Weights of a small mixture-of-experts language model, trained from scratch on English Wikipedia.
Size: width 192, vocabulary 11791, 71.8M parameters.
Experts: 64 experts in each of 14 layers, 160 squared ReLU neurons an expert, 4 picks a token, a softmax router.
Training: a variant of Adam for the experts, 640M tokens, 4825 steps.
Below are experts of layer 5 (counted from 0) of a mixture-of-experts language model. Rows are named router (the router's row for the expert) and show model dimensions 0-191. Each number is 128 + 32 x the weight over its row's rms, rounded and kept within 0 to 255. Numbers have three digits each.
Before each expert's rows: a language model's description of what the expert responds to. This comes from a sample of Wikipedia text that the model never trained on.

# expert 26
Temporal conjunctions, commas. Commas and time words like after, during, until, when, before that open clauses in narrative biography and history.
router:131100149103182202152140106101106080179137170158164132080158196082146118088059117104085078142133118104105142112103090117177146093065100125111106115120121143086149163152178153116073127158071140154106065174101100169145143134107134106114155087156184107048094154107131169147137165114144121171123131156147131102102154077134187133066125153150150138134149165143140063177079065118160109124111086091054195139118152107107149101092142122130181112056123135121111160175117095082163160136137170124105134108140157171117119124155141082106105103173188136126089088118156144148158102157108116115

# expert 49
Given-name endings. Final pieces of given names, especially Japanese, Indian and Spanish, and whole English first names, like Shino-bu, Takah-iro, John, James.
router:167195110069189108143174102202131128208141122129106155141106128120149140110156128126185143086141134173119128135155129118127164103140128131150122166097111143120128081147146130129109094097135155105105175177096131141198199130109131158118078074068144129143139104127116109075143119176113154121124172098185098109086102059163160176115119084160155165150157152096112119145148126158108124070111086107147087054083158143096149151171163118109166146105118144115105111196142200099144172130071102164073105152098091139118140159143113126097110180071175160105174151157116122197176153151101165168

# expert 33
Function words before verbs. Function words like to, not, would, for, as, still, leading into a verb or phrase, often infinitival to after hoping, tries, plans.
router:177087150073162179108117192126134116125100136161093140133163132076108104119225138138136110154117118144140096149128125168174092149115120142107114087111127099107159139126134127146091148224139111146079107164107165071073107151119118167097128098135103177190181120152151134071100161117171193140117178093148149107138134120186128131101110147127092109167164133123198090146165124126096144141113074108159121126109169097183128118187119184171149074102150152108088127194132061123131136086164184186101153125115108080167087140125142127101110136178137147156176163135145109180125159141081080074

# expert 7
Coordinate and minute digits. Number pieces inside coordinates, before ′ or ″, goal minutes in match reports, and decimals in tables, like 27°15′18″.
router:167082124124118139153163132142173171171185100154093201135153128103173176083115095132127169126127096126113076092117136105095158135123147087147081189115183084175131093162154153143182119105071125110119160090116147106164141139102064073101086160125138127114133138087209161079167134200097146121178090058124134156091121140136163155176085101126160144094144112159156142119134075133131170129143122152150134108158140090072108160145113125081137162127135143071153166165151101160206136082164199076129081145163127133121096159117145136174153130178117140118044153105092122137151135106164124149

# expert 55
Foreign name middles. Inner letter clusters of Slavic, Arabic, Hungarian and other foreign names and places after a capital, like Mub-ar-ak, Zar-ut-skiy, Z-imb-abwe.
router:177155065145098127114099173101087148106156171189148142134157177157127185092087133084094155075106173137113133160161125116122138162185099154163136163129112124139190111133105066115113094108112109078211075080067103158126175106100130077124171176143126158158141141107113106128146132129114132079152102052121116090153108152155085094062154122089130159130082141106157121126128146110127152099125139140160114134136145142107116144129114132167129083075143145119078125091120168088154154105115125144165188163181097114150081137159177134232123103112100167118129058097095082128189157071117153168

# expert 61
European surname openings. First pieces of Spanish, French, German and Polish names and words after given names, such as Lad(rillero), Dub(oscq), Pri(mera), Jun(queira).
router:066155159166146158083146139125116029120168096160107173168132120106097169075089110167135116069108167127180071134100150123100142134169152159115141136119155117149121111097132123131122098114095088153150138115170147120159192074146111151136135184120149105125119135150126113028160182078157141118151096134108175091178069106118082125169100084051068186159142134065123170117113157153150132109134170064091147145175151074127142129110147121156146153118161121093144161134168172155162104161129129091112082113078101145092164141138172120153164138123094198150091104106106193112136154127140128173

# expert 50
Personal name parts. First names like John, Robert, David, and pieces of surnames or initials in sports rosters and lists.
router:092146145131182098143135106143130141204171074164164123127158151117100086085108098091178114089119173065150097158170091120121123173165072092183075164063122131127160095133147103112116132115172096155196159153107139164084173092095143139149108096038155136105112114125128100119152123150153131043140152115119162114094091134088159197156098104121143162156100146077108163107149121192153112119159068106108140114143140081094134142137115171168121076130152149100142123138158174086140108139092133151105127171180087149110164162159072144105087167097136138086055105172167173158136110116152140160

# expert 40
Plural and s endings. Plural and verb endings like s, es, ers, ings, ations, and a word-initial s split off from words like sailed, stick.
router:152143138134119109147138090139154104116194130139128044104115104137113097178095147078123165092127155156088144123112137170110098096129119143102118128182155130099104076195156058120154118125168129083151137078112157086106128102148183072124138117124162132127124063170164123077178085123120078135147102177158109163154124125139155092166126212184128050146111111169145145165111109057126096094081088163117188125145135138111093117111147160135109134090100091182144078101127080156188158168219153155108100107168151132129149168121178113141104104132147167118140130149095068093184129141163098105

# expert 39
Main past-tense verbs. Main verbs of action or state after was, to, he, such as transferred, released, located, played, went, usually followed by a preposition.
router:113099164080156117124102125125142127120178129114098110143105119101080141155167117127097149156132091139097155114134132146121087171131120081158131182147133161119158092097134126146115166099132145106129058112146169092149177146148092148202145086076105161110152138126125216138077135052081121172125145098127132168085125130116146119169104143191110193128086120127153113141159146101099098207117082099123141148115139174132126024144125134106089138086101119150149087121132080108103078129094113204156066109168074135099144158110116127105205144189088044140096140165149136182116148077151097104

# expert 30
Proper-name endings. Final pieces of surnames, place names and team or party names, such as -ley, -ton, -shire, Smith, Labour, Conservative, often in tables.
router:144143088140154066145156121180141118214154151133177136144075113138166140181168156084192096084129140131070124088094151090112145152121132109164128142131113151157144115115133102110142114125140124120197145157061113147149121078109119100175066086043101098145114146166150142135180162139072124140135071142125129095165127163084125151167097122151117174149118184128119070070097138122123118140181084170061086119130106148073143152120118104127137156142102192099116186145127130122074174129124099107067166214150132124144105087146091165090082143146120131074100133124106077173175166115146115136

# expert 8
Hyphens and modifiers. Hyphens inside compounds like wild-type, post-war, Chinese-born, and the, other, new, American before nouns.
router:107124154118106153112118129113142173124082151075169124108110114160166096108151134091131141131139110114113092082169191156096173106150071193083130133184161110096062180113114104129095092087127172139162111123110105152132099105093129198128071162166153113124135140127097094178072101152128155164112158170161070108114125078138095135142071100144163055157174121161180106146136141088097126139150131135166108086082152158188192161098115154126184199137072102152129075125155108165095134129121098187158131148158147163150101095162091134121115111133163158138152179182125113076086143193109079149

# expert 6
Clause-ending punctuation. Commas, semicolons, closing parentheses and quote-periods right after a word or suffix ending, marking clause or list boundaries in prose.
router:096101124094147110146113109153110042111163147138090070107108143113123109181091113103084098200079160174167167069119108125125107135156076099138116136139200161166074196131116170145091129132174174156076138105152168137128080156148155157181128082183128165122113146156141107123107135123152133162059128182179133147097147092124146118109150158110121120120151090183178158149066148130178124156078121135135130115149166125196098132092140141100108162127101121150135141135091075195149189139180180153157106070114127101113130169108166086130162128151173181113177174144095158136180148138127110167

# expert 32
List and parenthetical openers. Opening parentheses after names for glosses or birth years, commas and and in lists, and contrast words like although, however.
router:210119105053139080148173111138172186164137153148112109083139122132175121105112155121076149139084071120131132160128118132143085183081152115143061175154124141140114194196087074167116144119156156139111072137155139095171081140119128085107143127130119071119075071098181104139132140171097146176099129151082145196180145141145094161141164100108140129152164072160128118100115056100132173120086174121167116060161163132140125117151150090134151134059133115128147177155119097149113132138162185133123112137117115170133142152091077131121166113130083156077171125099103068164143101146137104176

# expert 16
Word-final fragments before colons. Final pieces of words split into tokens, like -tion, -ation, -ster, -ament, often infobox field names right before a colon or comma.
router:104102112106062118165098099117136147122158137175115139171113138187179189193170140123107092104105103113098143178116102152124091119079138108095147121116082117153155132072121121141132150147151138155070177140125128169140102164157087065093143169180128087124144111165132152166096113151110161079138144190086141108097149144122182145152168134118144132082124109082167132170108100145137198151096145114095090115140073110064139087156152118132115082147149151160136146140091041147136120122121090093138152149131110091143155137150097047250136100098119200068171118107122125128133137052152123138

# expert 34
Biography lead verbs. The is or was following a birth-date parenthesis in a biography's opening sentence, plus infobox province colons and headings before the lead.
router:164037153123128107144125139128177134127172146112112154106122083096112108111110147138124112120207163074102118104100090165184205151092130137176100106107155132117082147153078129171110104152105114111142106094144106159170154162116117158151156105133114097172166141104081184165109117136141120168158032163061126132116130098148151123110179145150145033161051137159129167130144072130118120087145119117138180145170124160059107132099134096096111123153136114133167100156101090085108122126160065124113159142111127140044148145138039182149136110099135105089164076130145154121103134181121165152

# expert 63
Word-final endings and commas. Final pieces of foreign or Latin names and words, such as is, os, ti, ş, u, and commas inside large numbers.
router:155171067121112141138111144144127154078123119144167077132167083068136137049120090172100170082102148133146109128157181155099126137164172140084097134095103149204076092162085104097151095150124136161103163103144080114145130153121099097137073184146136101131134033104161109167155150103120093157150138076087141148096146099123135108048140159092153130100112143132098103169122089112146161153120151162110103086110144117130159149120169157126105108134090135165119173196131115105127079123134158183081098141156115115131127115162142166248154217114134102161186109128092079135135118117136167114

# expert 24
Foreign-language words. Words and endings in German, Spanish, Slavic and other non-English names and titles, especially und, von, du, la, ov.
router:197133099132138088157166152111190126214103091129178135104120120108111164065147133170101171105109098122165111130139169166116125122102085120161101167176137059100124111099118134117091046127171112134106143156110090120146133094084168109169124092107160105116126104146078138143163122066107153209116159149144076095157093080175155164129159117103114110148156207111076127136149113147131134102125110139146154140162186087112159150120182093161129120149073159108154124169160159093153148173117135156135109139143104189129171153160099132107122197076106187166138161117109037142156113094083111165

# expert 35
Amount and part nouns. Percent signs, quantity and part nouns followed by of (%, quarters, majority, members, part, years), plus list commas and because.
router:187113134119092136112137106136129114122153166094088194090148160079078076167117137148086117168182183135120136087118117155130149100122200158169101135111124178170127119130160140137175119110106159150098092158166185150171099092149113097136168064165121126117135094126095189125095149094121165124094126129199099125183151110148098121125181158121193139120155167179138072132121173074093105073125150100110162170141082114163097019090083092149092101074150102110079117128136148121209117109135140139134091159138155121117120087160171105119112133099147072123075154125129144103149185104123096126

# expert 45
Mid-word letter chunks. Middle syllable pieces inside names and rare words, after a capital or first piece, such as Des-ser-t, Van-ess-a, pap-ill-ary.
router:127118087184091140065084090112142184092109117151177139133130132068195150140106171133121149086103127114136100158113124138176137126119101099138122139083099135128175114083113136117132088167132118108151069110139118134133148137166104120133121172180100137136164142146127114152158122099089152041148158113128140104177108151164106098101121105111170081188067079115096117128153179097137132155220151156101165084152159107111170120127158139157102055144158208128088108114126174113113113123082177085116120095094125104120142146114130104202128137106107158114134156046118050113242134152141157146

# expert 13
English surname first pieces. First piece of English-style surnames and place names after a given name, such as Mc, Har, Brad(shaw), East(man), Wood.
router:096118160180209096121095156112087099120114108136130113097118083105160186198105151142141084080114109114109070107105099145160100120141150117172129106074125156157087073127161092128139187102122167131170112115107163083119105065128119173154131198135092131183098119150165096082115137182106096062095092183114198109078149156088114143174147139121101170059139099083113093102134120122150106106137161158105118121099118125155126165096198128159150128112165124158124104094082154155123157089123136069106139132114141099133109111131143141157097050135153180102080154082201183108184119160144131124

# expert 60
Song and work titles. Words inside quoted or listed titles of songs, albums and works, such as You, My, Love, But, opening quotation marks.
router:160158114110135140127138108135133161183057077087119125104067143132138128160129119162138154088092079103159099183136146096150158150144071129168141098197121132088106100160184131079152128164189135114142137131136071058110118116093168116106113071138117127077133136098141099085217195123158120133112130201127166094069120141149155153122127151111091105161161167164176092098118067122134109160073092168089085084113128121133111150145159159141156130132158121104117156133103103192106104104131080101104130174091121123157085090100094200107051130086110133146078160078128113177102116153102104098

# expert 15
Word-initial consonant clusters. Opening consonants or clusters of a word split into pieces, such as fl, Pr, Ch, st, j, in fl-ourished, pr-ank, m-orning.
router:172111135188169113111092164089142151094095181057178106146099189191100145109101149143128101146137128156144172111096106108117181128151130099131093115092137112076117153171121135065162175138107127124096189052152179125096162148061118106150163186125136147148142125130137072152112107102096104082149165117141144115083107105128057122188122150114174107196051123108108135111135144128154156164087167151152151166130120125125103092172057140119113113165079141083178139084127128151133089126120125124160131118090168099105072123072090137121094154119133193133089089132192104099152155146152081177

# expert 20
Name-completing pieces. Later pieces of proper names and codes, such as Barangay, Bechtel, Supreme Court, state abbreviations like MS, Roman numerals.
router:187147080052134105136162098111118146203127063119121116120151163102098132115161146158167162110105181101124070082152156131147110168116151080136121117117110129106177094082137103106088088129146164147133139165129131153151099093097149092139143095081145098153121088140146187162192150143158092166149150126135118124140125091112163085123155109120126159123109233121087135105130120150150153195143110165092140090167193067057186101144087157093143135154149145142142181092148151122104114185090095156078157095105104124181113058168172189113143139100103104095099142181112102168141151157090134095

# expert 52
Place and institution names. of, and, New, North and similar words inside names of places, universities and titles, like University of Oxford, Elizabeth of York.
router:088100166103211139151153139101134072187115095147164142108138157113149086125083102137119137110088108163149128123146176101110155128081144138112079094175111139101130122140093155047054107096146157127166083117157070147151193141153131079158116126139104159123117168085098177075105111168131120128163160154115170135152178076075182099116154163115049093104131152039069143171131156155147109118128119154106171132118198128115169124117092088136188087144133115115138145047113125137107094158122142155076136117115138159155119090089108144096109107082127151166089098123110162140087164168112141189

# expert 18
Apostrophes and name pieces. Possessive apostrophes after names (Carrington's, Women's) and mid-word fragments inside surnames and technical words, like on, ow, uss.
router:109124117081140109065151159097096141167162091193148122169165149124137146136083135180088117109130076177158163119158143126157171127114193124075088196123116167132066118129117089123118116130186126143104061145044114119105123088141116079073130113178148187094088109135140101165144089104124189096155144103101130143107119172117121165072121080211134115090081107088103067176091089111107112118134129145081140152146111132078130180141092153084113121125151118175125152153133147088105109136129177119194148103127086125111093145166100121191122158178137112172135173121109100113133198103116124176